Below are experts of layer 8 (counted from 0) of a mixture-of-experts language model. Rows are named router (the router's row for the expert), gate (a neuron's input weights, with its number), up (a neuron's input weights, with its number), down (a neuron's output weights, with its number) and show model dimensions 0-127. Each number is 128 + 32 x the weight over its row's rms, rounded and kept within 0 to 255. Numbers have three digits each.
Before each expert's rows: a language model's description of what the expert responds to; "gets" lists some tokens that make up at least twice as much of what it gets as of all text. This comes from a sample of Wikipedia text that the model never trained on. Tokens count by the router's weight.

# expert 49
What it handles: Religious and royal names
gets: "-", " the", " V", "'", "ian", " St"
router:078063121109179129099140130106133077176179137136144140118128150191140058152127188089078167102144086192091156160169156082132184163166155168150078167158120185099155127125125112151121120133077151132168093169108101093139151147067144092102170121184125149153146084167174134165171148160140122128143122173105087134116079165114145089143123180098095087137168160125131173132122136141149165106117
gate0:106102174144145150169150161160177098119132110123188103093147182116104134149163112154142175155114106144201087069132071157141134211163125090133120133121112128120164100157099110139133113131170079109128096095162136163100131175060149155130115097150110120179089189158101121122112142129152173154154149131141046136126108185099170131122126110123093132155129179152116170173169190099101084129212
up0:101121088115109154063138133166165100145109164113144118140100148101099126113123168038164153128159111159053114111133072085096121104097172168142113136125107154130190108192129155143094109116098101180088142154121108112172093138123110103132111149100166190150139160131199126141146151127067183180086129128109157116192135092156218101137116083058103163143143127126118089151123171109148159093135
down0:162183138128072130092106155141129145120130100100097114153104080082105077133125192105125139126129124160139122163123123168083165129101181171133102096153091075185073176143183130100166063114111191132162099139181169151108102147113123163152109123131167123138172110149178106114130095118128107161141081145070137161089151123067089151078156119155113108052076094126200098154133162128113094118176
gate1:029110134172178146184109165128145106152082128153133132125171127125128098148132116109112105164111072116046161201131146053128159135099135142152046123164111129113104113154121160130165147128148071143168187154124109085170107157054131083126128140171110145118093120135186159117112127178122103150141122129145105152118098129089074093145073186131097118131109140134128192105153140120160115058109
up1:146095166072134098185061095110140130176139123131143129128184148069129087045139120158197151130145096150147136084067111089114116098153147122115156102083113164119142072195138132158107148096119156073108147094181168138081115135103177064158119106159149123127145148129094080137095100130088114127165117137089148118120177120187130096121119169168147152088100190141108116145117057095180125111128
down1:135117160031136113128150115129130146178109096130116162159182119132211077081079137141145120166112133071145153193103123113107111133104127108163102120061141117089109085131147133167099173071123131183130136126135105111170154121120151068123095132204156163145117196140169142106149146133112161086102176187104102143128127148148189125149087138197143120164082156123160151116111140129133121089053
gate2:118131191108159153091119090144136127153180203128131136116100168139191116137156055201187101062107112123144143114128106120130115233212114152131120120118186132098098096122108139102116138108134137086103166135123060119110137171121129097128132160140134127116107079133122121127179089124144101120076089182069149156154163097135143128113173142072133079094125111155084109168141099123156116099186
up2:108093138171178099065130172141094147129166166156140141120122123109121114203159130189096174160122104126046129103205133125105087109134105104138159130109097140143115129053165131075146089139116119159123087162105135141122197136077183116125114078111111087187137098108138096163114148135172153127134078105170159080155182158177080110138113094148100162164088133113132078170120118089119112081097
down2:184134122070132128171119163111090178160114120122136139102138064143069078139147197137136080176106084128106095122149118132155152107102120149125133133114118163176161181121149151159123188129055126117071185054087142181121128098178093138045165085110126101143100150152121142127168157108128124082123146138114124139076074117095133150115139133083084137193123148203166143127149109080139148117127
gate3:155129139099109140083088174119146152112152140140134136097100162192137090117145140149102163129133100086117152091090104132122117103147096149196114195191124134114132136075140124044157143171135105102114155187093161110221121089137152057088173151134113144146106166118089101129172113115072191132104100116165109193194141092104121160125168145092134135103201138170107137114134156114096088142114
up3:152095133176083149130144111180090135110112151148036121143118155133164130126073087060141141107136146066096064125180106160179114134155107076089165086129122135129060099079114151096091094120125122102134135108125069109084135106150077131153114087078145131092125063114119139103093104152172095141129146106139177079159076135123072146162151131124104123152094122133143117099107116043170171084111
down3:132174117143076197175138149101122130126131138131146135119080091174152177150117169107105205170091126134174082156159153122095130100090154143125108122061120138165113186130077103098086115170162181125098065152102096137186128102128083138167164068163154151165119185098157121135131088202101182128095073171110171088117150169122142129106100159165131108145077142139104134144133130104156109158107
gate4:161126157117118158124141114133135132128119124083075132130149075149122082084077071126101173067141128086034171132182114083168140178152124159199160107146129130122117147118141163092092125140036163149116117139083165089171105077123116105151174150155201111172154167135101123076104125121071129125120149133139100105155132088106193091107153136128061182124112161136141123087111124114089133110151
up4:116119147125138108133142110143081145147128111143162141139139096092109232123145103119121102179106116141239128085114148127113128095133143091103138071145116113153139154133149067198201141161220077148135147119164096173075123150133140156132128075148042124083120129098132099099111138150151105118111076133122122090115111150107117135133153159102171053186081142129099125172126122162166114139161
down4:119126163188156148073140101128016107108166137075188079114099089084136062163151141118096136152132112126103115123195135164080147142087060137168052124131162104157192145143147144125152144139102094145151114136166134165153134127110103151117130047105135170129141147115093174185095148130146103116148113153096138150131080099118116161095175088205117121158134117118121122177130143130135099151085
gate5:092113151155171106136154155114092047141146212161169112139107121120133109127106130117119095141113150127105103153071152162176132094113098133192071120120122107166112155192130147140101107121135109110153182198135144117167165112048126092124135103145175180149177125136176134120163130145084134186175114119104057138089157093085116110130072145110103064062098087139092174132102128096109103121131
up5:068100161124120069157127116116059048161145186140150131099099137122144136152155130109089166150115099148099135114103113145133119102100106165132087136133129120144162131147110134114151164160094087046142181188169106109161132154026129075173110144154147128184186132168163128116151114123132176154147137119082064150112183113072116137111144107066087076082114112167119133134097146145107143121181
down5:120094128096177158120146124106145124134136126088135131117143070134169119117154104163129115146161111140137114086162121185170079056058142109127157183131102157080116043151125102110104138111118119075124183169078111159110140157128114124134130071186122205098100146158108101116091174164124136173182115154135127137079061181173092123153171147137151133122066163177120150171131087181129127168097
gate6:109102131104172166126119171097087114168123095183144161116149144176162083124084084126079123045096125111115162151140079146153158173151130121194146111129144079152184168151170121109161164072164140196132082163117137110138113142049063128105121110183089149119129109169127130149202141126095062130110133062125101177127135139109135130111139144122120157096102123185141106097119111148159172150080
up6:148142131174128100132137113120137177118023140110060083164182131124097157121116148117125154113169157154077105078154173136045067135111130118132146123043138109178108127129082096157130132136144135093111113150147125089122121142173085141125159187181135125211088142122080107108099104082097160100141102121110153105130128105111136117111155099087105135157106078112156124173107112130163041141182
down6:071093124132193056206149138071141132149155113129125124192121196134124140131115123158130111138095165123141106125163137156145139128206152178068130152103123134170122191108123113144075107169150075163129143179107098096067150137143115192146098172120105113110182160153116079094152079131109076131079097147121113163085176139092122128116142120158065102107119125093159144091123157174086101136125
gate7:118078052092198143112100137146097124154140123159140097106137164200111097107164093151100141083138143134109143131150153122132158178140193128112137120161117104159123149076132169143110146154170198092086123197113099149173125152103151163115163183114192118062175121216136123131121171156155131168142120097170057180110082132093133099105168151087116086112109123097125141109143105161100160116130
up7:156097127161200127192122177097076139144172121166140152074118168146112086142116183165105115083076101182106123123093136122093173190126121137149160102095090131124093129097175171156113136149143169109141123118098175117173135136111142102132115107150171125139140164149092095183183192145179189078123141171140085153128129110159155130151152192103175097173161164122109159119159115082147187090119
down7:122154092136132151096112065138120089074125131190075175137097080136115149139114149123133159137110176144156095130185110131149147054139066105113141106071203145212139143097092153139106134145166083134166184134160148168103167099124118200180141110096132172146155116092131182148091116155131086113094138056140204133166140158106125159148088108161107150159116115118148116101118147126111164172110
gate8:104074125101169113094151076117152111143098111107143154139080154173092124153158091147080089142128118119124167094154130101197146126139155101166155119111116130143136122177035135127089108101087080104106143141177093101168179181140132099140140086160141173143097101158096120079094091125097179188164146094118115106157137108037187125149150149061085160079116124123171166091174121142123096138134
up8:126166154059132163110136124178108100091127128150078118138130104167133077105079125123128135069103091096074102165114125104194156177161120174181153116120115155125151172147199087084132089152075128172091168184156112095157187180070127126116126094119081134131097122185098112116135096103129155125109107093146145116126137180073176114125117200082103136065134142118125092095107119126122124080091
down8:153093115114149087145072100107125117164171210052084175171101122159127124156060119103157195154143139136131142071158115093167107144140133144173126111124119152071105066090081151111114114056078139110161099146091108132146155163091148104121130117152182199131144091160122072125116126163148131089124139151114143157100137157172131092109143158165128083192140147116134136144137053090121096126177
gate9:058147114150129129149100126124154072114094139211094135101138111189106097100038152116168099124102076095187101152133112154167145122086154080122174113139073160139114080139184118140112077183127130110090113145159130079128142115105106157093140126154154152144169080188141105082168153189127121130129117179095110163151132089103101171147161123149094122098137164183130137150137100153104197180140
up9:134132116137173130092101121159121109124100109173104072049171108167135122126115149104077175128115082113147136203067126112197160144130196124192128115119088119169084185145112141122098151140150132139142106138124130068131145115123116159092120174113178147104149074117084116118195149168160094176118092164083121131112063218111097155102163147151093120102108175149134176127083135164118125100118
down9:090205125141084104165131171146103126114066193133153133153126118180101155121173123156095130052113151195139113095134102149167130110170192105107100118127158158091148068130076036121124173103133133151141145119185134099124130092106153104159077112120134160118148123172070210133100145071111120123056115090107148092114119081146105127135128111127128098126172132119150100127108133178123070160122
gate10:099106110178156096044108177138139116175150108141133092130112123144122098118142190135116135062154101161125142250158122095144136131163120161142112171124130137148075086169124133125101143104172121125152100165159086110182137106087114101077118140181171186163123111108122143185150138160095174185135126134122126166090113158113153133067151105129097099168170112156086158146071094153100147156074
up10:148126103095077178160124112109124183144135113150111113122146160092144155142150076112126120141103100084076072080088132126157144139116089053129104126101155079098155123106106109115154101114152093140093125172115129098070102092204144121140201103098111052139127118165100092113155129119164116066143117116155161064172113120123116137195173156110126100109122141093207183093186095094157113086111
down10:115147071036146106119111083053069188085181169107110109162158134080167129072066115211151127115141182131106064138131107129144174165106125127106159103160107122130112144129144113076160116136151125080115111143095183149126123153158123109148093148150176104089160119110129175159179091118080109166127140147115116169127144137131060154112159095102162142154099118065121123134149143112147116176171
gate11:094105169145074155145125115149097119177142146099187185124093123047120125108139101113121092137127114152161062117150105107094136140154087149151141129141144123116196181090158140105140145130166146042133130115180092105162170079148111107151148151113157095153149089133171146101136169132146085062157162132165093153146140113092165104148067194120095045108156162154124102194177118118144120174140
up11:131118116105140139126135099137101140166091075153018098152163151173116148145104143118110077136094156109090153147124145165118161068070177123049113089121118092115106125122103076124115095096132054153082150144129140151116070100115177165127128101154078153173129118148088118177130112151090191170105078131142126111127142094151105139131115116163130140137109037167119095087088163142075108091168
down11:163118152119157058116090109070118157162149187126074123093146136115134113184159149132123108126149122103111142152192131103121099158109161146143149129096111141082172128112120171141123180101140129117162147133157152111120143155104153145108095198124122121141171136164102133131162131114122134183112065140131162076175055149125118195124106108060120133159157135210203175050116189086105102080110
gate12:165174131154125118094166124081124196131040134143134183048101174136187142116118123147152116126181143159161124091088127086152142116135164129115164113192095105110142130082111197119098156124128136109196124143139142112049140111134122174092120104116129144091140178116139135157053137178154150174105190169117154161118130091130131143101139110107185184139108090136084080130114142131140130181171
up12:133079140148116143157167170061129148158092102131147152124181136123145094163102124141037154128147124136070161117145071096181101148138154158092122084154109124074125125151140185137210136127122155192153060123157181096144138125111143141079120137127099126127123187156093100106157121179194106114105113077149150138136100129095192131110075190132135125168094112106182099067159165116135120111113
down12:068106096130197142150128127066095119151113182069040124096142193093124073103110139161087102130058141106117078121133173166080112176114164124165098134138161168061173161108153109110121106146099118172158152136132118152109153111092140090116128122183042071149112093103128167136098089146155137133169100130110133139124128138151102128127149180149091145090090084107159099174130151153145150134086
gate13:095129113140165116147101146151093170128111116139117105102116106132109096142091132164111148123177061144143104145117166127104174161181111153208078080060110135120136124169149118149154107131096091104127053149123194092169121168113145110029077157175153138117117137116170135138138172155070154147114069167132063172049092134173156151108165128144115123153139149171113141153177102126151127103095
up13:140089099121118148125117124117142124115135133098168169165129127116127095147151111084136089160127148091124152148098034144147131085081099117085154159195109110141158154052106176095116112116130137145178158107130145176079161125171126139183135098077131126135086181152072124144098109104196110166097159104151125070204182126096131194164125163113139105131065140088116170103098079100077160151129
down13:102174127038042072182092093151087092121161112039140074127080163144121115118108123117150067172183165159111064151123126112146117147074133117138109167125118113120159162112168145120129170101178136141121193087153159122148105110112106104163132142105127118138107097078120135124127143116131094141079184070095077158173124156094095098154100104136174159157114131125101103141096119123127135179180
gate14:072121080179140124124125151127129075103181098156163130123088183115157116114085127073131091134095130158126127127188128146135126202121171108142166139167188123151105086120124167055148097129132157138188097129099126061129164163122081117123102110184140098163148188163155114091111137098102104148129172108111100082095136137072162125160140067140150116131163182131122181135141076067066143164151
up14:116075169125119134175112169068143147172094150160171153118095143073082130170147135163093148139098143058137115139145153140110151090095139185136071123149176143143188113151135077117068113158135117151121061130154062191138141156148132112173169149149133044115109125062133120120155135144116094140078136175147135108116138087097106147177141142138150219128093098126105105123120106183158140118077
down14:118064118109221133179117102057136115181140129070128112143121103079158072127134152125075097092162171127134165097128090091135108152143170105080102083139149115153092161155116161140104138104154180054085073111112141118121152170132044115149130096156139049115131127117085080078123083164141136105144104124166109103156105082129107114193116165119130112111119103122174123093096131160135099124157
gate15:089145145154142132159169156052124127079191156193150120136114131161031122151111137199178095114137107169112145124132146145153134164109105111132132143116127117103113087084124080140054095143173093133119116103117112136101169149094137108160149100138175090158085190116161081168093161120149079145124088115165102077043085162141066114124161119129157126143112174122099153137153123094178137142081
up15:142148104188135168138071055171153107138089132066082107154160113154139135163152161079112161175084096131097126156096133179112110112140060142162088106079186149059130108159127141154173118143155103195111145140161120160103070124116133087133099091113085148136107107058123234104162157156102082102152091116156130159110150084116135173130115103104120108108165097113155125122143107097135111101142
down15:087133151159137116112147166109131091136090141099130056143163142144071152089104143135159141092123140107085125129138124104144137106096127130184162093109120146119175194067125121115145104150142121107138060172096139144150129129098138137111148167103138156191119179199134160076132196202101155070125184124117136125112142117022160142111108167143077087113103063126067144118141142172126148181133
gate16:103146110119166161094114115138173169158154094105184091112121163143136123083108104083149103104135086147117161109147077139168159178108128079165127114068108133113138093167049169136148052188163106123121147166118102123168111140109163143136158115153167179145149100193096143176097145132080081142115129108122068106126111107153179112158068170109079097148175116141066136212121151112115094135126
up16:076162138140095138078111098121141121142104125143185115133151178086215164129122059122127169158139123108121178105151092130109152158081126165210105139125129127093122086115048139109138158151122166096114139115145142098120131171124173123150094187142136084099196122180129079124090165143048113136062150148095116134148168167118127129152081152109112126082161150086100093165059145100100120115149
down16:029096203090148144081122132104153084111212149143110107082107101126097122129195132133150109132057152132100090149160119131106133149162143111141067147118133160111111182156114152139162102197130108146183086166138157110137130184110132140145104086136057165154159160128109050156130110139106107116068124155095173101134142083148143144087110154126130112167164123099105172173118177093115132104133
gate17:091138135209138119171141103138172151068108151084142101094099080169130156106096214134088139102110150127103102091178145137081120115122105121120187116092179134151166147100128108077065106134109124122162114211145118070124117131107065116134092152133166129151201114187160140098095174148137144134137146048116071165153154162120132161136086121156099123134109108096127119122149115131171166067114
up17:107157142122126119123131165095114149130138099138125094120144073073167148168183134134156080125133118161191107135094205119060072081047112115164121207153134173128184160102169137090114156162139107146155110100100111160118178115090163112161150116081091124168113124132111149117190141099102096130068143081150099099118144145144160107093063116079097112111131059136119134108084122161108085158096
down17:117157092073152084143082090155159091114167130105126159120122097152122122152158165161119125170121155116174156172146117132182143129134080123120119150174101098187157138105191172080106108160211143150096143152082142139145115113092075154077143108149097186087131131104103158099205127073105167131129089055168143149165116190112156176113117124072152147140177136102068130120126138094119091110163
gate18:130112112148128078119103153066133130096149167132204119133154126129171111153134116131158128083111143156115255120088158112146107183180071117120140113131103069122119095092155126172154062127187144156126132161153124101196148126138116113129112164195150198113086135164158160137184152135134141101085112095172140182148098166120119079096137162167064146124144126115120135138116087131098128109145
up18:123137130128092114127126117126122097109170113091189110149120112139127172141160143136135106062096123136121159085050181122127114163147091075109117157087139097122151069076153176136137089112114140171134116139094100111194120118079195097135109111189090143135146158150137182139197121154071192168083126171159081142092104150055114105094151109158119142135146170073098144101125122150116210143158
down18:180141106171121163134098141118083144163169165105143216166136170182104162097107143085089125133056108136188160082164100078171108153132101106122108137138151190081145138126110136119134095139127119153133139207132078151140075144123136067170093125103117151138102190173158168113106119130129206103111141103146139141159135128123140027168151169095154151102109081081116127125139129147092124115143
gate19:078133104151135160188117136106135160147127154177181063052149133132130122048120132169056110109091111196114179134117136108086113080113143141143151107065137160159078138131118122115129155149149143106146102120156105143069100123113156154154124119108171144164190122130100111173142178134114167216142167122126139146112119105106182105128157115128114112129145194180084175070109108167151182104162
up19:098145124168121103076123210162172113167109115099147174118124185108142183226169161089115109112106083089121086131132082116120118107132120159173095133174134139112110124067123109103113141106147100086117119193124136124207096097166112075116111203109118146066132156117110129122124132102115135126112125155093178089139196118160173166087103138111093132144127125132161083177184139116158092080108
down19:150171165072136091105146091118126087128139174136160128091143101075136172188162133116084133111167135156117150102093042092139128123125137106133136136106125084086165072153145139121161109156089115159174128113109108141087131098100142163101158129058135157107087155074149137154087210087168162125123175162138207145157103117159170122142154137087119098107104062162167063108153139175115087134088
gate20:068099135186163091071157145143139130146141170170179120151100124153132125100116079180113138091145094131117187189138094083122133158127183215185114131144131134088162138147180143147063109107077117101133118200170094082143136078106120128126144117121121160150116171144090201143189121123112144135107156171100084092158082134109140121085130126096088077167098154132142115093125106165105165108159
up20:122129173162094134131117104138082143107090119123114193124168097130133125111134083149106150124089130108191141089139104168113101102185050152127128159151179090136068105121151136170070071138080182170163110112146146164189186122149123195175130148143119139105107069123108155113147176095122131037151107097146131135118123082136109129182120143181092080097122173103159100102089119154168127124084
down20:113167118171150092155132150119057081044186092130181131144174115133153118107080154148145121086110127165174084122148120158107071162149107121121173158129134150116106146169112136111123100085123199113101104114085142093115102074154135160186107123106090110166141087120118191116083159130061104075147112142154104135092110131161061074096075123143138060151125088147143082107135157108135137186134
gate21:102084172134152093134142129110107073138137126134161155162120149156128193159111097169175175108174087136136162132110145152045109104178128165126105109138142159111143038117142106114139132126166172078128117136179100153114090096101140055117170089176124177157079147172137148174058106124148174173124146129124063123128095156168087110130170156108083130132084120127123181143140176106174145102172
up21:140192091111129122138073103178085178080124068100115121104135111118170119111126093129082066175133150117126132125131177117088129113132084060087098151081068135122112093140116161146178107120146117120133168143172135128115178190144107113147110121132128140119124094144125098174198155111178121208101142150155209171155160159166153113103162174121150102098149146140088130087103071141138152185178
down21:159132096066126160178202069143105150087038157161110116122116110105096089115137150077134155111144129124127143152110125126139188173158093132120158107215136098157136141169209154134118119175180114101100161138085152079106126174054129159123112084130083144107123108136125140183149117157129106058147113122103130126109094125116124102133156127102134079090139082160145154126119140099044173166144
gate22:125113144170180175092193070165131155116200118132120092127140048139116095190124110117125143087139159116079148159191135125126132163140136162104121142100166134126136109132103136155131131145120134118168113202143076092156103137114147126090199108151115164159077125126141120133140116098189167167189101124140066148108120160083144074099125137108010179150123142115169081111161142133114116109113
up22:151082129108146168171131109120081151094144136082115157114106122173144134045115074118163123131081154158160124139158131129105171123173057097103075190116085104176151167119139109120148131142191155084127158119064095104086110128162169152116114082138092153122169105149117125121164116121097164089140131179187143152118158152103105132100068150131077115099074091127105074109082102128048135185136
down22:091203124145125133066076142124132120096152124178088114107154150106164122114105141152135146147116138117142166181086109079149148224114144142032084158135080120157168074121148134151146124136074159173105134170116157094144188119063132117160102166150124143133128107143117117124093132123132112159190097157175122145110163115125136180115117114146067151060121135081123159098189083166144107087085
gate23:131100105091124132074115134192149120219113115161062132106095112152197088119129093128140139087150170116072137163113117050177144133144093130188165111157154158163164145100132144105114106103076115049112176149147103087161121137053148087097139147112143164160102140131130091050168101136140133162131139095092128115177114107084146103101152135140118149131152092151101160113140163100082188127159
up23:148178156183102152149144177091181130113171185189074142154170161132073092152121119090119138176141124151123173101114111090157086143068089098137111184094128154121134145146108132156152124128102048088122108105140168110152083110108128080147147120106126100080169149136186140132148144150075180098115189146115134128140145036141115092132119177096119139121151160070088131112207101117163135118117
down23:134136132106134126173194117118100095079170167112176122120099111174145209178107169136180054172091147139141121133076077134126140141123151114169159162124124166193136169169074146135125113130080116102102145147147165083135147126227151174104130139094054093137130149141109164138132111136070121104167107092142115168184073136164093102147168161136113105113124134142106110172122150170173101137154
gate24:095056111106165122095114173106163139177135130159155090148096141160145102103090128158114129089150119177095122159130078115132117159151164194176142100133103168083142153200143139108071190137108144094158132115123101103146171136104113104111221107162142166112101144123141173133141151132133050161091115172176073100160132204125121146094108128113083150123081122140111170118089172146053150135122
up24:106141086110128097147080044123101097131137089075157115158147129169100136132108134115099116157101145121123097160172145180114147166096098148110098174202089131135061102186166171104089150117071161089094093182123094099184095154103168138132130140161085165114155116108128160144120124108119151173110148162074071077137071078133107151147130091148163139136137062173095124163083116138068140112144
down24:094159075073078135137087158190118078117094111156117157110071077141147118095133122087130138098125129121125091114157153140176128146150155065184140139131156137116132138067133140157092148081145148185131091050111123115119122189088068165150112079121134207160096059098111094174141180123141171119156098140192091092091134121125122093118151144184121145093177146163130138084104117136091116124106
gate25:138097119193176072084102189157101125099149178186121163194116155086108050108135160167140143151124148165062096168091092114136122125122090203191072163138139101078107110144150133125158117125122161125106117146153132140145102189108145118138129131164157148140041092124144136122151110083135093109135139133093117138097104085117165101084187083145123126123138164126122168163156164170114170097077
up25:123168204081101122137159081089132186154087078106094138119127107091132152158108137088107150092086105130142124105139115124081081143110183099135138135112157110220106113133128102123069164107163137116168116092132132126111103089157098154114155116128085074096162164114092080155063164156165110154142148088130119117160139167140113161170110193153166153153144051155131052105105090108108112162188
down25:140154066095136151094195093126118104155078122116128151147107139170158142100101143108133171099107128114120159135167047152130085132143109114124115084200118041135083123137076126128114120128128127140142113163161150122096061122085121084052114146124099117147150100136059137140145113125143098139147122106178174139184103155121151160155122154128093116115168134093162085068196157059072092083172
gate26:104112114174073153171112149177107096159188101169131099135137122124153104076105131141130166123075123133120132151215068131136139149148126093157139173104127108115118177132130115100149128141149126143133115161106131133112165136059135090119121100170119047214089150093122114121109157108180065147160183096128103198213166122093110061154148121132170141173066155119151153112166157111107133129115
up26:131123134099174168173143124095161109133112130150134130077116156147105165154143087139116109189167200055161134082112112206118114203098147121109095076097075094126131078149133138130171148137064141128128104117106162132127088150144140124120167143126069163131195127147094112124133086190115216070116086113154117091122087137125126175191126153154096153104149182113115144160083079118134123125124
down26:090123128129105156110189143144075082140096145124207177046132131135135174084085103125134111118095144142148173111120081092097086101173134175144105137152129135100163183229096107131111122106098114074190129162144142082160149108125179177162157104108140180083124133104148131136141085074194166123117103067147107162111124138161115164150113133106101108159077132192115153106124112119110133153147
gate27:119138099149117106177153141103108109145156168111139182109104150154155075126129202125154161133107060177144132152041215118122098107143142154102139174159157093177076098217169111129076084128129108133134172075129153113150161124050147146117131177130132117100124147114087133140152150160094152145116113116151144193118103149124115162096155118143155106173151137135079113076130130158154157045139
up27:120114142158147116108131155108151125176107116116157156094137149158159117085062059140164142144116105158179132103116093125115121126078200151162164084169062115146162091138148135163116155145106148159137130095024163102144140108127140086115121060163145160078088174134080161142125128140099125151141070112082085148077105136135050156170184075135164089073131122137084152152124135126158102150150
down27:124096116116089089111116154131118145116084183166109136187105134098166129173123093105141161102160119126106110108139127110191121109085147090135174148201160160063165109159127111141120152158136138086147102133108151159109178111078147093157163090186121218113190076141096128167202125188122164147135120156113095152143129150108099131087088159170125108187100117148163128178083123113068121172169
gate28:125106124197144100150145141128130156126132100158139096088188107126109124120230143169181054107213122098138129245079092128130128123123088110112101094085112181125137147114123124084131084151136076113172141127151112092093132109145154124137110138142103145109070149095123146129150084166197166091150120115136132143091093075138157062159143131153074116131095116117107128174152112117127174106101
up28:087044125172067106148108139115100152120184147145054128123136123117146100177165182134134183091123123115088136155155127106086137145088101156110091100121095104051158105077140134157129142117134039089181100119157104197117137127128156103115086167093082122124145167119079097143132136134170102118079126168127088164091116145177122083117183116152104080134138132099100134215163128142148143114140
down28:137137093135071071168112144160134097145151186125126066127150142159175121121122119124152132083123125122085154144123164127145122147188144186158109188183112171096128063076136165169131142152142053131152079094150116110105130113107112133145163071142169152130143125134173141164135073172142151115136171159111047149165064140123168140138130222165152078177107164110150144150172148133150117107099
gate29:136124158229162193103104137160079122209147121108134157092160109054096114154123167111084101103046138185125113174124154078116169151147131152176091119105162140093115084144121145109155131112122056163105110095132161150184138125088160074130139164128125179140118129082112135124102185141100148122175143124088104157079137152122124125107206118099111103112105117109173132132140112162126109070107
up29:127148133177159124141108097147117115126141135110092105109150133127096170169168126227174055178117118193117048172126124056156135125142149185126092061128098132140102087155151137106101134106189119114103172184153112150114136130131131118083143080146104149118122138142126077144089112076117079076111094156139128159091039086145124159137129110089177131193131074125155121129106129108141107161142
down29:112102152175062150151150129169030149127149123132142080075125123178129065140155151176052092126145121107104097127133096169174118138147145106130133118110109126072108117213146177142141138110129121135160123129109144139091148063161067139125123119115119120139148203099138144041133149134090161137164124145132053177168125128127126128090058078102132135173112150126144129173118147106163173104161
gate30:100090148156090144120129141125104145229139117151135125156126132153154111102136079110119119084105114125162169125081124089147160113154108111095133163111075159163142179148135114070122164111081155119074140141204140120126182084124105074160139131150121099143169139122167181142110100112134055105095090140107093154199159198108139070112131117117045192148138176160093134124120144163156132070146
up30:163167125099116140103113176120134179136134180133135128129135107129103080078105074128170132035146132120115119130167116099154143058161089107126119121180089126151119139162111126090087118104184174094173156109096136102088118053143073099118099177148192165119170159154077098170086060138152107114116085110118176104078124142145131150137153106177129111143130142054154170080133118085080129146130
down30:079133182082094069117104194124155063129154152120124122114050040116128144093147126156059124141117126101126129112150151074170169140148137125095175182122081134161106162141147141098099151146104111117191127141116165119089127120157152216109162119098107103147120157144109115109128111198094207119137153088048087148133123116107111125111090175129120170099127144120127080158111156146133156109087
gate31:062082152107185144153158162118110098141150149109158096140189125144147137111062141141157085157097165109105105124113125085123110150121165136192127190166136161132121172117094100104157080140145159094119168168146152059141141143144030081136175168129106154140158090118100156145136169114153079113143084090086085137126118166097114101133071179127109084131184164074111161152132144140131143058101
up31:161229119105095055172166134108140084153164153122095125133170088147097192156163129177120076128126170133123136122105086159124114161153140142093102081084106112095107159130107126125108144176124097144104177138160124113091126149141106119166107112170154153115090138114182049137127130102112100119189132148149133112129123198135118153131119175144139128241127150132141097134077193090108063131132
down31:159120145036113156147172187114108145120121116201119114128108114119156166149114098113106071166145095087132095155128148095155134150132142136146110129090048196179141128124150094186159137049125085111090095163141149097142131117181149062067149142073144195136078137140099105160090180123153092152110088106108118176140130103119126127074167161127098123123124116162142097127099104154088076108156